From a checkpoint of a small mixture-of-experts model trained on Wikipedia.
Size: vocabulary 8192, 42.1M parameters.
Experts: 128 experts in each of 4 layers, 8 picks a token.
Training: a variant of Adam for the experts, 979M tokens.
Below are experts of layer 4 (counted from 0) of a mixture-of-experts language model. Rows are named router (the router's row for the expert) and show model dimensions 0-255. Each number is 128 + 24 x the weight over its row's rms, rounded and kept within 0 to 255. Numbers have three digits each.
After each expert's rows: "gets" lists some tokens that make up at least twice as much of what it gets as of all text. This comes from a sample of Wikipedia text that the model never trained on. Tokens count by the router's weight.

# expert 64
router:099122125122122116079093167145100097149125129122109161154091125106129127143142148096112112129119115086130124098118112118110113121155114144171125176132153116100101182109145145142131140112108128098135155138127186121132083102145132145135148139091123123137142166149099157157114112135128086116072122135144143144137110127098104109142147105091119142132104107113212135166100156099144109124088149152144132110164144119147140140155122118152149153134167101085137145121087123101152112106129154186110145126132149129082108125112072155156153100152128156157106100134112129169093166130097146113133179165152113147120112142096115136155109117082151138096106099128149139111121166113152163097145164111066131131139143134131131126150109122162118126130090142124149099162114126075134124161122166
gets: "0", "9", "2", " |", " ", "–"

# expert 59
router:130132117147147097128124153115111100142084138142104131173135137134114134107142143092179170115135103077129126114135098140113138163103175131168156134106177133180118119136131106099147064149120161124134161134111136142109144173117131130096109100091127161140148101123138116141105102143112149126103123151112143136109125109159121112130104141124141106121162136150118136119141109156154154098171165144115129173135119183124099124118143171157149091117092113154107161137176119142165137109141131152153134169138160101170114121129165119137143146140119167113148120123141096132154129139146092109133155104141155153121180150158113120118147134140172126151092143082147191155111116117107127116141106141102095113129080156099146143093107092170108159138073147144147103144179109143115096094103140
gets: " |", "p", ";", " comp", " g", "c"

# expert 69
router:129147140159138143095131153118101176143121129106127118123122132145119149089112159116092128148095151135144133117188119134103157127117157119169130150105125111169091096173132079112093124116118112116096106131104120123098145156119100118088106146124109132147150119118143126134126110138150101100143128156108135119087101113133098139144115143104123185131176088137131118131138102084109170077171137136160134174124157134097092120114162198154103110132086155106132129138160122115121096094092121089130105186117156101097151126162175114113119140148120116143184109098185107113171141112105109090149142119121155107123127164135108155123153126162135107181125160101085128134098113114096115087128119140096119120142133123112119140106104116125117158130155102144158110143165125143132081118109140
gets: " |", " dep", " f", " km", " hold", " votes"

# expert 7
router:157129119118153127086117144132130146171168149136087113153117104155110147170176171109098125101107085118159149130138106140136128113153154150130121096136160150119166148162156139130147098071132113091136147133132151122115159153139181195134135112110157114132135096129111103142140141118105093091110149107130137121121108111137114103135118155118135127169160123079150157099097116149126109100107158144159130116152134148152142120124138118158096163157113106146149158130134143123162093137129158181128167131125159123132100140146144133137144132176128104114138181154108148163089130134114157129140145121111134155184086138124143123112119138107132159127075146129159144178088118096137100152117091139070156158101147144112163141141106128136127140144111134126111121183166079095160175123103138
gets: " ", "-", "°", " |", "′", "″"

# expert 105
router:112095128152170182112130111081154169094155146125138109126128102131135161137074155148143117111169110142148123097132118086109145130113162091110129112129131125120095064130101146156084162105140149128169134111127107122099131157121125113090153098110161111114179151131169151109108114135114117162146116123064119094132097118080157149115088177105143109129136123147115092119136137092147115134104120083119124135112124138145140141132144136128123133139147114152134124121138125099107155079120170091129095108177109091168149123118148121119156102112152107143134114125150099176105158149139113140089099078159107149117100116150110145131119146111136113130169127115148108138179157092137147095134114164136188116168120134140144127130140131098111133088145141144144094138103172163098154157151136
gets: "ic", "al", "ian", "ical", " American", "ial"

# expert 113
router:143142146114136132093088118140139069134107128152107142119092110118106105137143158119104085108100113129145109150136138117164084157142148135129147087146151148097153172166129109163133151090147160089143169118106131089148140150112131125136120136115105138127117126146099095139137164100092143119117155128111132108132089150149109111149111163135117108137158131099149150065077128115104128115133150098128117068111142124171143147103166146171133097172119134130100102129168135133137117141151127134118159151157143127138125098102122117168158111106116157143113134171115131153097109131149180131145153151129128137146093106106153118103133142158079106129080155090093168159125150095113135133116143119076159145143168127166147113134123117099126125141139188126121143108172099074143174087115128
gets: "-", "–", " |", " ", "′", "|"

# expert 126
router:151151133143101144114158100156100125130130123114112121127144110128150127128159137147162140133118142138100143112107140139127106138139108146193126118085125096096173117131144139090142105121086133124103164104117113101156130148112121174122125162097176155136139129131131097142109152112152101106147103138130120111154107134133097150085106155101160126131150122112133092146063099130141097079115148116153126097159111117131155082095149119158141117143095143102136138155152066099084164158123092104132123153140161118107159163124125112160146079154117140087147171124123133162092126082100153117091141127112099136150103138093127086141079134121149107134158105155158136129107169132107148113132157189141095099150127169117112148122104107143102082128161113125168146119127155075154146137115147
gets: ".", "1", "m", "g", "al", "["

# expert 88
router:092128123110114099166133127114117135144105122135151170100153128101142117154152099097104111149075111103124146087092168117135105124128127149138114169120097120121166156127088118120104123140130112106122138150122125141110106128139116131163117134115139135135151111103125113129140095160156113165172176121122159106168124195187146167146183154149160158096076121112146149154125123166133129113102139134169133127121125069127166130087101122102131137153085138100135107118115100102137152136110128152072139117135100132098107140098085136131139161138102157138133096108172130141121106145074132119142107150084079153090140175134114125146119109152157124109166169157125152106127085157088107130154138127136086143133127125137129163084138131123154108119146123180152141102156143112141110147134150
gets: " B", " K", "a", " A", " D", " G"

# expert 71
router:096162133117133120088110115149167087190107138150078095139113121083134114152136157138151124125138128122125165151100148086128141116151140117165147084143141150127162156167147138104137121085127116144118133137097141100118127146164144116103107145130123083134143094124126116154130175122116131135110094111077138132101086120151150105140135151090099121150121131152162120112145133119125168122100097104097124124107080136125140145106123125142153116156107154139116117128158109172118112127135101103117142116117157080157180137118113107167151144137127137169089104117140139141105147128098135171128128152158084134102116134118126085118131164116089098114132142070082145147132157131117156199108156141106113069159132127112149148114107125122152095160079171124141135108092149070113102136133107
gets: "\n", "==", " (", "===", "|", "\""

# expert 22
router:125178150135148161134163135143095126148123096121140111174130131119115136158111114108119149143095175124113146135148146156152138146111129140181090173114097139145116150132128127088131158148107094116106147119121125097149092165119113172175118178099122109140151115183120147107126122093133122136151085126165119132147140163167137128110176100154131157126166111118128130165147122110145135103173123138150132155148109122111096120116147105160140124109124130147108143128163118132108154156132149115161077177129144085100118163112121114122106121154137167092190126134099124172151129097094145130158155096103093154113155131128145118128161106110148170115135088129154146093139133156102171121132162143100107145161090136096109132144141152132091069128154118123102174174143119135147109123095106
gets: " |", "w", "1", "f", " W", "4"

# expert 35
router:126120119143155107138121141102152105104178129121103072162155141165120144133088167141134108148162130122131125132137093101088136079170114111098140113141150135144154094116095153140120119126149149159159102128119112142125162115132137103072151092156141126120100142124150137140086131159116152094115154107126117157101114108093151148158105140097171109122153144130129118111114094152109153095114116075124079164084098141138162152132114146107056107150162146130155187112109144145138136116160137139131152099132109113165158139147151120164126133135136108128101113118144139116136134181140106089114099125123161111142144126152114129108181133120092127145144118123140102109154115126163090152145118128148153118114117121077137101128133162107056152152109107160144135121080102148131132070100158
gets: "\"", "ation", "ing", "ers", "s", "ity"

# expert 117
router:109158146134121133141134103160091118142132102100151135143103110098135090138136128120126114139106141113161151138103167119143160137099107171178116155111154120084171103143111137112149159142102115110091150149116156154140155144142108161145142172097119085179118125132122127109146107105102119162117170151137169120100130159147103157071161105133116115121147128131121072132105151090158125130130123135140153140148102123107101103165134131166109134111133143140114138165134108094119109116086116148128109144150157136153134163122144150103107127145147106099172125132119147135140090083114162135137134113110111137157052139129092098124117107131102152087157135120127158114134127172110096121123150167123090118079118185113071113141131125171151094123133076092077142161146132148113121159095103
gets: " K", " T", " N", " M", " H", " Y"

# expert 58
router:130138128142138172066100167165166125139166101158120132101146136130127151115166158117136146134146134161152126107152114134095110159126148126098127137142186123111174150172155140156145131087155150101162143136116167118125108102156135144113125090123152134109070119162132104138155130122091189101137142117112110144084149113139086098129125130117120116120080137104151157120121128115164129120137104119124141086115117139156146118099123141109129149117141160155123167131090121092136132160163157144135141150072116112140135122135116127142139127101127163100150139150121130118155142163110134110164128164152093148147150115131159110117181164092121124103100094096133128109108153108175127114175108131140158109078136102153149084172082115115102152159088149123127141191118087116137136112125152
gets: ",", "-", ":", " and", ".", " ("

# expert 27
router:161149132128134099139097128103148158113149129099101097166131123172079122096077102158110165138147110145148119158171139127153128107117110100100118090146157116166111090157120100142127130106130116121158157111146156091139078118128119143136132132180161120080142175084103140117136169135155177128106142129136122112142123158120142135130142111113121122135093130101120127103134174134137121142084135156083144088148175166114123111160128102119130172195162162144153114097132144114103155130119143100168141114130127151168135135106112152166137095160116127197115133112117140158171133158142163143139115113148145117159137083127097141147128131114119124080133142136160130116154117110126120129136177119128171160130143118119138105090155148089138163101087156121129109122126096085129130105129155
gets: "0", "5", "8", "3", "4", "6"

# expert 54
router:127143134087141168168106150084113085095087161155116146168091132138117117117103140140149128138142080170100111182128124112119150171145135137150118116156115130136136136181128113124134108105100096153117138110143102116123130121114145102117122151108150128098125175118111126133120159103126160093093129120113107126145121078088146140156090159104130118122137178185089159095139127134131133138147151092136128168107112117116110131113085160120157137147088130120124097185131100128129145122158147114108134158133085100141144122100150128185142132127101085172127112157122156101078124133132124181182101136132161150138139137169170097125145145133118137088112161117103139118098130137104089151148133143155157126092142150094141107105134146132121150162080151117115156139116156120118123089089129
gets: ")", "\"", "),", "}", "″", "]"

# expert 51
router:119130134185116151176081123176122169150095117128161136141149145127137157113130165126153114135117102134130124136154100109083085139160150094142181115110096149122107152119128138098132107155171102101105157127096147145104162131101092113093107107143099115140137082150158070144148129113171141128103134154094138104112158129134119127125102150136146170149167106154120110122125125106100118088142098135140120154146101137132079098083141139111063120127127140130163149113115098105140122100144119111155167132072146131110130145146158135105124083146130102099142145125151136098136153192116121083122144164179154143160154125117061138109163120154116105142131164135134149161119076108148111135123133131136125098135131121135117113096097103164142138135121117136150087139137139145156113117095131
gets: " ", " sub", " con", " cont", " trans", " reg"

# expert 5
router:135090115101088121137163158123112122117141150102141166142137148143157130093154096105107107110120133088105137098114124132146134146098073156140104139141118113083090155093145151153111146112115143156114084110137139166151151114153141128157094142125118131101143124111111096150133162132111111135074123128151119131103128129086105137143134133130121161136107105146117113157129155108079151170101159124129125131109138088134068104152181143115159113112095107075139125118102109133126132119130109136142109167095149159111090102104156144114124133129174138173136116146109089138126128124148121168155094143116120162116172107128154164100100133104151143130099109101072131134102163123101165135124134094145122149122110140150122157109161100189049130172130122126131091114165148114122163165103100
gets: " of", " in", " for", " In", " on", "In"

# expert 29
router:135101139126166106138106107101165130113136071113103143143124099161116117163092125147134126134159130108162147128150177122178131109136128121135109095129134134103114072118149121106090109097125160139118150130131117131121118112115173140077136103154162109100138164075154117115122167115172171093139136145078125098139100151117132146145111122110145105156121142128129142079131155145140140122127146162127116091106132165148157116140140119158134109198157141118116123154153129110124161132093120111143118123147122156162147114109133135160183143122148138195136128130169118170190115147155116123169085171122106144158162075136106158136091102131137109088125121130112143115133123113145135111140164152087169141122165146116137138115150116102106146118082123101116084105120120105116128099163160
gets: "4", "ia", " York", "6", "3", "8"

# expert 57
router:124123125114138140156147124141144126126087118100163169126144099090149066147158121107133124118142106129137124116101163099140142157128119140127153150132173124133161104133126079134099131155097088144105146156146137119156138133116103132076162106151093096156108119114123105120175117109109165133132178153093169081150134173144113190110145097153100106136130140155101101078177119096124103125088149137131157116116142125132105123126108080148135123145156139156105091140142129141087164130174129133133112123136142169139125119111113137089129152123143133167136086130147152120130098150128124120084100110101145112160101129119134126152123149183111159100142131083158155127147128111138081157171104143139131149103119113130074117143153162116165132101124110118070124102116106134084071130139125
gets: " K", " S", "an", "a", "u", "i"

# expert 119
router:112140128142140099070099136152135126134138144118089146163121140137122121131136120114116108093123150111120132093110139107121101114142134142184112164137136080107157175142120176142133136079093095125159147139138162109120140127147153163090126129108152120087147151153117131132114139134136108085057131145130139137155129130104106116143151126124131153151136124091182156106123138097146107106115137153173127105157093137160105139118182099129141166132152108124143129160088106099159100118118133167149154117116165105094112123127113138166168109142134140165106139154094153167079156117122145093133162129132079147149147142109085142168108105116133147080121106174152144144090116110131143122141208114060102137135099122129143138144114131108094142106103127113155122148147143106163130154149123
gets: "0", "2", "9", "1", "6", "8"

# expert 62
router:142101145087103103146144147127126123112166125113167164100151143152145118105131097132080117144129108137115123123078093174103119160120105178164132116158138126072107161122130137157143095137158162153126094119113107141138167089172176121132144147160146148116103111131089139128134120159116149126107097124168129146108128143107103140121131130117127101134120062124132135147122142142102149167086137082113102074113109069115116130161146165096118118093103139089151142128113108135142121157133105164144156141091122153079132121134146124161162164133149139110134130120117098154139123167169104145098152133124165134141149076146130158079108135116169098135126124127168086107115125136110158143116136099124112142078135148145137118127164133123060138157105114164153136090124149141130157120125105
gets: " on", " after", " in", " In", " up", " over"

# expert 30
router:150165112100168092111098130101158105084127109139127141124081104107096143175138143104140156129128142112115111115146105092125163140088145127132078134109113151085157159149156129168136120113141106145113119149166092122119118126127096120115140135159107091130101120170116122127141124098164115097115138120114126148130121109143126092158141161147133141136170111113143128109157135099095076153116163116125083135118117153126120089161134118132105143184138124166094137123169130156176142120113155137151103161159144114188159110114126156105156119176181131119135126111122125143128102125136112170140119176121097119099113142123166151087167165146155142135145166142130111133172124144108161140163120134128153152100071124135163062081117096159144094103103117127138127152137144101113138104115125
gets: " |", ";", " elect", " May", "ild", " New"

# expert 77
router:138140124160125115144122091115116181128164143106095102135109145175105150105114156121121144133132128166157105144131100138113130107162108102090137158119179125105145147151119165118152115092126100119159138143145172105132096124169124158132159102148155109101166165107126159128133140149137107107091098108138119155124122142116135106116154112125112176146076133096159101113107162099155130118097110129138151093161132144129122112134126092110074166143175170166199161068085134071145135106135105166129149156148111127119135144124126131158133098133114140108126143142121151148150175104114148090148129150111117105165131099106068142152161138090148144087121101173151096124113123119120133118116157123108141142140122135096147117108143151108115140088074123142129113171128097150123106142129116
gets: "0", "1", "5", "2", "3", "4"

# expert 82
router:140172128096149099099108104107115102110162140103097138185082110162067154121116183110099133118105119129132101129165123106108115127117153114125105102140164140148126153115146122140138128107117108121149090126120158101125108149159138170178170090168138116087152158120102163174139159137113116097104102115162140120142148104107143106144135122103118162164099122106162178114116153142104108152098138163143123144154163143165098102132112104091096167113112128142124141111114153134119133119138156156133129157131152139109090145125080142151140105164098138145130135119111152138125096098114147135144160119154126146157136120121144175140159144131157150100091168125148110117109121110112140116158112098058143169121108089103137141091130122117126131111098177101087119178144079124156125122123136
gets: " |", "–", " ", "3", "0", "5"

# expert 4
router:091160134118076176083138144112129103144175125114084119126127128142120146124163162148094120177124139129125125148068134134097101168167160159159114106122161105093155144133152148136132115144143140120130108129110144108129124095168140102126148129156140086142087137132120116186116109117148166151135118099174116148078135112149076099162125163118099136150130132141173102150134123117148149133118119102125121109129102122094162156104101172108103139123150152115146135100154130110115082103096124120174142098090115129111143126140120109152115143130115119160175127091135144130136144110089106147114121104160159124096125124096120142123180127107123056103144102115121134129133141162120185154138128142063117115112112141123137152151127148138151131166104141131148143138086137175139129095116072
gets: "\n", "===", "==", " also", "====", " well"

# expert 74
router:123170135116098120085143126105170128186148109131084117152067164127107103119159152153152134138141175132126162156112117098139109144143156166161160137115153126100178112140152138136118135105141132129126177135109116111191129102147101107103094103130114154126148107131124109119140193130130147149102120101107093149086111146120122106152104165151102113148088146115149111130103122121143139097150124080137114109127158135160151172132153153164098142160119132129151173091157118159146120136105120144135139134114111072117151126126152126128125098097110127135115162165122132142147149127124136119101104139164119152150122123165084103104121150108155097086144091103102154159130129129118175143129140164102123047119149118140119149133110114152137153145097184149140127106124166100116125091123103
gets: "\n", ")", " Born", "B", "Pl", "   "

# expert 75
router:143147120109083117125105132154109121144099140168127134108102117103132103142143104127162112128094119136126133110087153154150096140102110166154112166105140123142157164146119130119167119128086119093115157125133149166112045136137078143155140133104171146165140115158097100114132105101156118138148124141161113124121128160178133108136166120129140130125085125104117095126084101180102117112117107133151143117147082074100160154103131112123144128115116141131141117157092088132087168146102130175125143114088122124142134141112110125092094163147126194093118162153127125140140124078093167122165127147121091144128127153110154139134153150148120153091163124151121154104088103176085116149124154100128130169104144121147114091113121105135151077154135129129136138147155123092144143124118146
gets: " J", ".", "J", " H", "L", " K"

# expert 107
router:118140143113112099149145141120108130171088142147119157129154162096127159076111136114113135134106120094119173094113103132119119124113160156171179143097095121160104145108117104105107153157098104106121120130095134139148110178127143138158101138106125161090146096127156127145148104153153125135137079133138152120134123141142117150113125103123138137106130085118132165155145123153142127104159162139163144165162116139167102132122146143145163134113078096104137117133150153137135098125143127135097141165107184133089114122096114134122178162152094132118169170151122115096161129145085099107138163087101128152113154155151066118129143121165140131153104103097066113154106098097100138104149136120082086143145139168126105160126109105143140146134119156133151075126159125108110095129109143
gets: " t", " T", "m", " b", "l", " L"

# expert 84
router:122095133173144196118136121149107151111118138141139129149111153091136110136130134101107124126114124148118121089088106110103135152125148166151106147095084118136163109119125171103123144153111109115147170143096168137151134148112118151136119158124122117127152136148133136147131105181138134146106093118145189133151131104111079137093136099103099188135149129136172103177128126087144109105162125121169147147118140114124107114095135151156164151111113158117122118130131120119128094152147132125145139141181131128082145117120147093120132096134095120122150119106163108107104166118102143106078154106140133134120083145129076107150128143152138101145102096121113125151095134095134139138143114139110099059161074160099134132137116131176130071114163174129109142139123184138142123170119087
gets: "f", "d", "p", "m", "n", "c"

# expert 100
router:129142121136143176120123090106146148104128138135145101107126100093100107156129144138162142095126175113112178106128112153158167179117168114176099142143127149139110113110110142100140110156143149136107173120106102080156096166127142187148152169076120167130143101169152074113127162102125094090150102140084149096163098146129147127102107124140138126107134114161100155116167085160152118107149140136131128133155100128157136135103136131136162131094112101110113096180138150130110146160109121134146185157138145116127157116126145124105152110096127155136143156137105108137103108149109133153147159146091110143112133112149150072124129167161125115124124128141138170120087133143106146137134140146126150083143086088147114129098169127109121108086137139136125139154128170104146155150134095
gets: ",", "it", "g", "cel", "st", "ib"

# expert 14
router:184090111165162119114096142140170113098125150131125091128162134171120120144101145138151098098167144074153129091119078093162130096133118121108133111115105122139106069138062119115112102108105154131125101121125110133090143103111157102063108094169148097139153114126146088148101186127130105125112141119057142112117088123105162128135130165106126097136160118125094112093137117173126150119138128100119080141146124132151171141115146140163127121120139139129103169113136099150107144131109144145117151093126142097169133134164150109121153106128156094168130124116141118128116167136137114158113090146093105141100176090146151159115104098103142116143112101125162156166134124114130139146157146141159141135147114129144098120121134110155078141150124099141143094150127134106127150105118133
gets: " of", "ing", " University", " School", " for", " College"

# expert 44
router:112103122095129116144129102085145129098153141104172121173156129170115133070144147158093147122180108129147102140100100156136137104127127148128157124154150104093115113159134126154110094142180152159148088130128114151129146120123164107099167131175135126118077124147121143124098140125093138133126140104144149147087131092127147159117149130134131117107151129110132155135163129119064148150088134088105107151108118067134116138164100161069157115160154139092146140096103116164149122110161115135150133137100114155138139130150156109165124142108157127126080102130105111073172120161157122114114111166130156135135163104148071141094144115090146107141111117117160087101168162123127115116136102083130132130117110104126124106152122133091069124140130098143129110117138121134114135093111140
gets: "ing", "ed", "ated", "s", "es", " made"

# expert 11
router:108143120133144090152134110081135158152091131135151133145160157138125162097123107139122173151124116147135125143109161147170150086091137124122106129112111142164151077104106112102122122143121119092169103164122095136176112128121157135152157091113115106115159131117100149092118129159141125139135145096120143136169127144167141170093104122139130160098157125127086174128155101136170126159107123148128152181081114144139141133148104104085114112144137129159119095102155162131116156097155113102119088170140156135129118100092136151109163135125118135131133139103114123111148112196164115146115094102064155092158136118144096094148145095148119142155119099098118109122139088105134146102131108114128137117135100111121153131110126131101133146113105178130108109126134105164078100116185081
gets: "en", "t", "ar", "er", "h", "b"

# expert 23
router:159108116174160170087115139116160158085108092127118101107073077153048114123111150133166150088130133122158124153150110082092118175113164138101122133155177149112167115133140136149157103111100119147112156125120119089090113124136121109150158088093148130094136133165115076145135144094118173083139131147135100139139120081142133092153134093089155120115142145145129146139145140156159127135123147126134078135143105141141132111125144139123156189100108105135103125130124141155113147143155132119154109127135116116138134087125128101097153102125110117110140121137104115120113132103102139175155103163132101159142140130111171117114158155167132083097107118123128147131104121172131143150166143119148167145090111100083140093134138118137118156153100158115121144145109159129138157107114100
gets: ",", " and", " |", "),", ";", ");"

# expert 24
router:105120142109135158139131131110143145125128137113122131139153098107155103143100119112139156121133141104108114145160163128160179143095107095151131105124101152112110114105117154132112135145146133120150121102177132111168112124110170156107133106109122160123133131159136151133152165106149182117163157180095104093133096134140139192135099125146160101105140129154131159114179152171141081158112156133131115121126161116154160160133107095094128112175173159127103114142152135155114154134082126151131097127159100110128123094143125116096176150102175122120106144140113165167095102148152132167103117111120143117130106123145147092136128128125086149154152125124160143123161149108185084130130125128105190114135151106161150149139169129117139155109101112118127093101106114171105069129166116
gets: "in", "an", "il", "ar", "on", "ad"

# expert 68
router:185112146140163157102080147131143112115108128156071113117119077154090132147135172117170155119117100145158115158139137126156130143170137106088099144162145141140158130159127133175134132132092132137110159163133149120114108111142119108093122104096104096147110125173098079150145135105097177095157111103126093125097134106152141102163117102139132114091143162113133158102099105148130143160127130087126110102127058123115153118127131122099150134134095096179177106137121148143146126163139131141142129094095151101173132125135103120095110134093144124138107163144090118134100126128130143120133144141139092177117142128100162133116143161092124142116083144117133142146155096131142133120136148077138174162120097103144115097149093117131142140149102158131123126120106110076114157100152105
gets: ":", "-", " |", ";", " and", " &"

# expert 66
router:122111122093129084164110119152120070110155149168148116167161131115131131125146098124093149137165148075097093076168125127166127075153151115111122097141119115155131137102132175121124100120107113154130090127134112167095089141135157142126083119133088161092120152151166144128114137109152092155116151110137102150133162149090112130162124145112134097105102121106125170120119140181101129137153147164159099143136124128133153147146117113085103104139131105128158131134104160153163098139145127166162105104090137101132089161142073124127148171145144139144093154104125127097117088143137114143143115152114104152141142104151086153124140121092118121150088128139091115133110117115121126112098103139134136099122123101105091100156132117120058168152098137122129127107137099093136114109099164
gets: "s", "ers", "es", "os", "ts", "les"

# expert 13
router:139129134137131139146095113181151148151105097132150137091114156109162136099127161130103112150119095090112093101072092096098102085145155157165164157085081116129111113109107155129159121154148115116108146126094115138140139120126122146089099144128118136168133089123154085107107112121131119136134076139092161109110153132117095127149116118094137114138166102120115128107112112144127103124156146153182162099122107154141112123105114130130142152126127148090131110115126127133137097113088117129135142118118135154120140141093197185134132079159085134107177150148172116106153145147124120107123125090140105077146112136148079099109141109164159104135134148109137153182112078090117116109110149149121094112151099148158135124150094101156134110131141126161108138144152132097158116113113167
gets: "S", "C", " res", "c", "E", " Res"

# expert 21
router:127129152115119196109187117141109153114126084110129169085120137166134138092150111113132142141123096132141124126145134100099147141141130128154107177104133153114072108124144161122102160127109143106147146150132106128151111110086097102112167128096131130128154138112149129129117108145156127131164099128134128113085103134110151133123093127089141168143123075130172135160101136113153107127121108111129157143141136123134099117121100122119117156126076096089173157131108138090160095105165151156112089140147116135074094150100143177082120129128117131167161092173187113151123138119139137124124176132098089158092146133116108124123123148130159149101159097111131106107126151117168173113074164097114125119140161153109121098133146122156106095124121111107135123172099161105145120145127136
gets: "1", " |", "3", "4", "0", " m"

# expert 10
router:126117151113149116128165111119104172144118132151119107128162117124121123125137105102121141119143114094142123093121154146173145113104100104135120149149101146152103135093103152084086117151124150121118124193149116107134082143110145138134084120148098154119156110149157100129141141132173119138160133129123130123166104166152185141098095140161138126100135097124110164173175142192167077152137119154129118132105112146144182139121084100091159101108112142149121076110115135128144140148150099100142131132117123090139142112129093111120155160125152130178119166137136120131147119187113103135156131186104140125111166132130093112158126076158120108137143111115134136083117075129151120103141095128093151145169101108144153132101123157123085158122138139154118112113139100089110100112146132
gets: "on", "ton", "en", "et", "ham", "land"

# expert 124
router:109115124119138110098136141100145140132149133139146165107115121153135143120134146090106138149141115140105126142097116122098115121142136122095108107144128105130134146135091132136147110111118157092141119126104138155146148109144144107146117129120093146126113174085132158101104086141122128162145135117173143154079149125097100129107154127128103149142126103095123143103128141099156162149117124110106077081098140120098144146127133120154121160096162167125192156134080095097154138121120081093099136104110085147112135111124069134161109117140121126083123094086178145102175176100149105099101169111135167150128127099160084126142124107124159108079155146172122089135133117096143155145096090144142120090095127134140131168107137109133146123116083128111110158208117116130106155158128107
gets: " a", " one", " two", " an", " A", " n"

# expert 103
router:117132125126120114109083135092121143129139134092079115157117112142085106129107170120100108077133124150114132133094127103131127104151134157141122143157146098125170152135111148118133119090115132137152154148140178129169102112098140187139120153125164116109153130097110133126119136126121085116063162123153130114161090127126129114131164112096110132113103131098133117076118155118102139142100149156087153117126148144159087112164188101147165140107165106153154118104065109152149119101164103150120154140152150140111112117108124122179152093138095133144104153131117118159084167137093155119130144122103100124127130126154076123142126115114145116098133142115145109169104150109100134104107201111045150131146114116150155143143145134120130126116107169127157115134141142135173125158126139
gets: "9", "0", "1", "2", "8", "6"

# expert 122
router:117120130116122109151122104140117108133155127113174138124147123139164104159125120159139095126118145109125144127094157115136164186119121142123099130155129126160135105127080117120139118147112119149110098151162118157158112135131094133135146125120116100162121131115095136100149130107104103147140184130116118132155134179123108188111164087139106091142143148158093122113123152104133156146099130147125146120101096112100114110176100117138136113124185150149095123176146116156121141100136136105135116127118174130145126138155123141106141148100150145134124129134120121145111093094140123117140110106116144091133084083125107139119107144147084148106166119141156170100150106128106088146144144150134136138074077161105051085132180182128122083097153105108053125103136124156080151140138099
gets: "al", "s", "ab", "ish", "ay", "'"

# expert 9
router:116178123138140117158152140153125122202095115159149139169112081081140133149122100141135131157103157130123139166108165101168145119081096163151125167120115133094156162109135115155141155159124106112143138148138112125121150116106119169149161154082125146159121128095129181110130147106111103175150154123096138096172097144177130174112149114137111133147126153091123136153139097155113087106111099142139123115141095105112081115178161134123147110104130134141129121175128166151106148122132111164062149133103174147134101115140157158116129117109102123141145159140101131128135123131086137107109162084137129104154099143106119102105102115175106137121118118153140126121135144180118099115108152107141114107128139154146154093116123116111162125102143099087134142128131165176129103143140132
gets: " K", " S", " B", " G", " V", " L"

# expert 6
router:077118136141131118098079153124131141139134168117128142135139167158125148118141138089125133151136111151127131098110099082093109144105156171079128055125123139129114165139127125126160106117163115138148171138120125148133130098125112114132094143137135114165125112102150138178124154131054100153087153111139107135114141101109110134148103137149137136159139161097172136095115162130126172139143164160140133162113140149130116100156139166112115171119095097121153124141136115150167096130140130125153132133113133131138153128093147092154143089149124105096163159149128140058124158145101126125100141084173150117162151114169109134086106079097152075150092131127099088148131103096140133146148089148137114131130106112120124140142102093143108119120126160154104131170159139155122134108086119
gets: " ", "up", " re", " up", " new", " —"

# expert 86
router:136154118165102175116108167177126115141142130136133145114095137134114127152163157141119135148119104178129100089159137104080111158156107131112133111136187124107157173192169122136150159104166107133146170151121131110124127131146120108086119109136174111126101112156107113109125139106117132104116141117153126144097116106120138107170110145078100156126138144107171104099100134084141112108147057121149143120154127104152100125130138122118079160141136141161163148129120153100094089137127115140133159156118146122144133100177114109112113118104152107104106120143111134146134164155081169098164159147156131114137085166095119109124176139082114144117141110131101125143152151165172118177144127095134146094163153129139163099140116130123171105128141130130117146151127150111158126150109139
gets: " (", "-", "/", " ", "(", "\\"

# expert 101
router:122131145140135153105131170106118094124142133138094183162126136134127106099154105108094116111106110137146163098121132099152086129106160163180138134120128093147130155123114124143127172086091135128136134125113174149147102141126145165118115169120166141147137126139149145141143124093131111080097101127151148125130060146112078111152137109097128165160110125085169133107086147134113123089152140140180131159145137125140109087144170118148102118136130084127140115180148137137109105150137125155110130172141145088115083093087128135113144074127108116114099153159110134134116128098092136127100142131125113130110125150075153152158150100146116117083105126106078108174111152113133137098127128134076152139153145152144115147106111099084136141147165130089137109157148106123147097119109160
gets: " |", "2", " ", "–", "-", "R"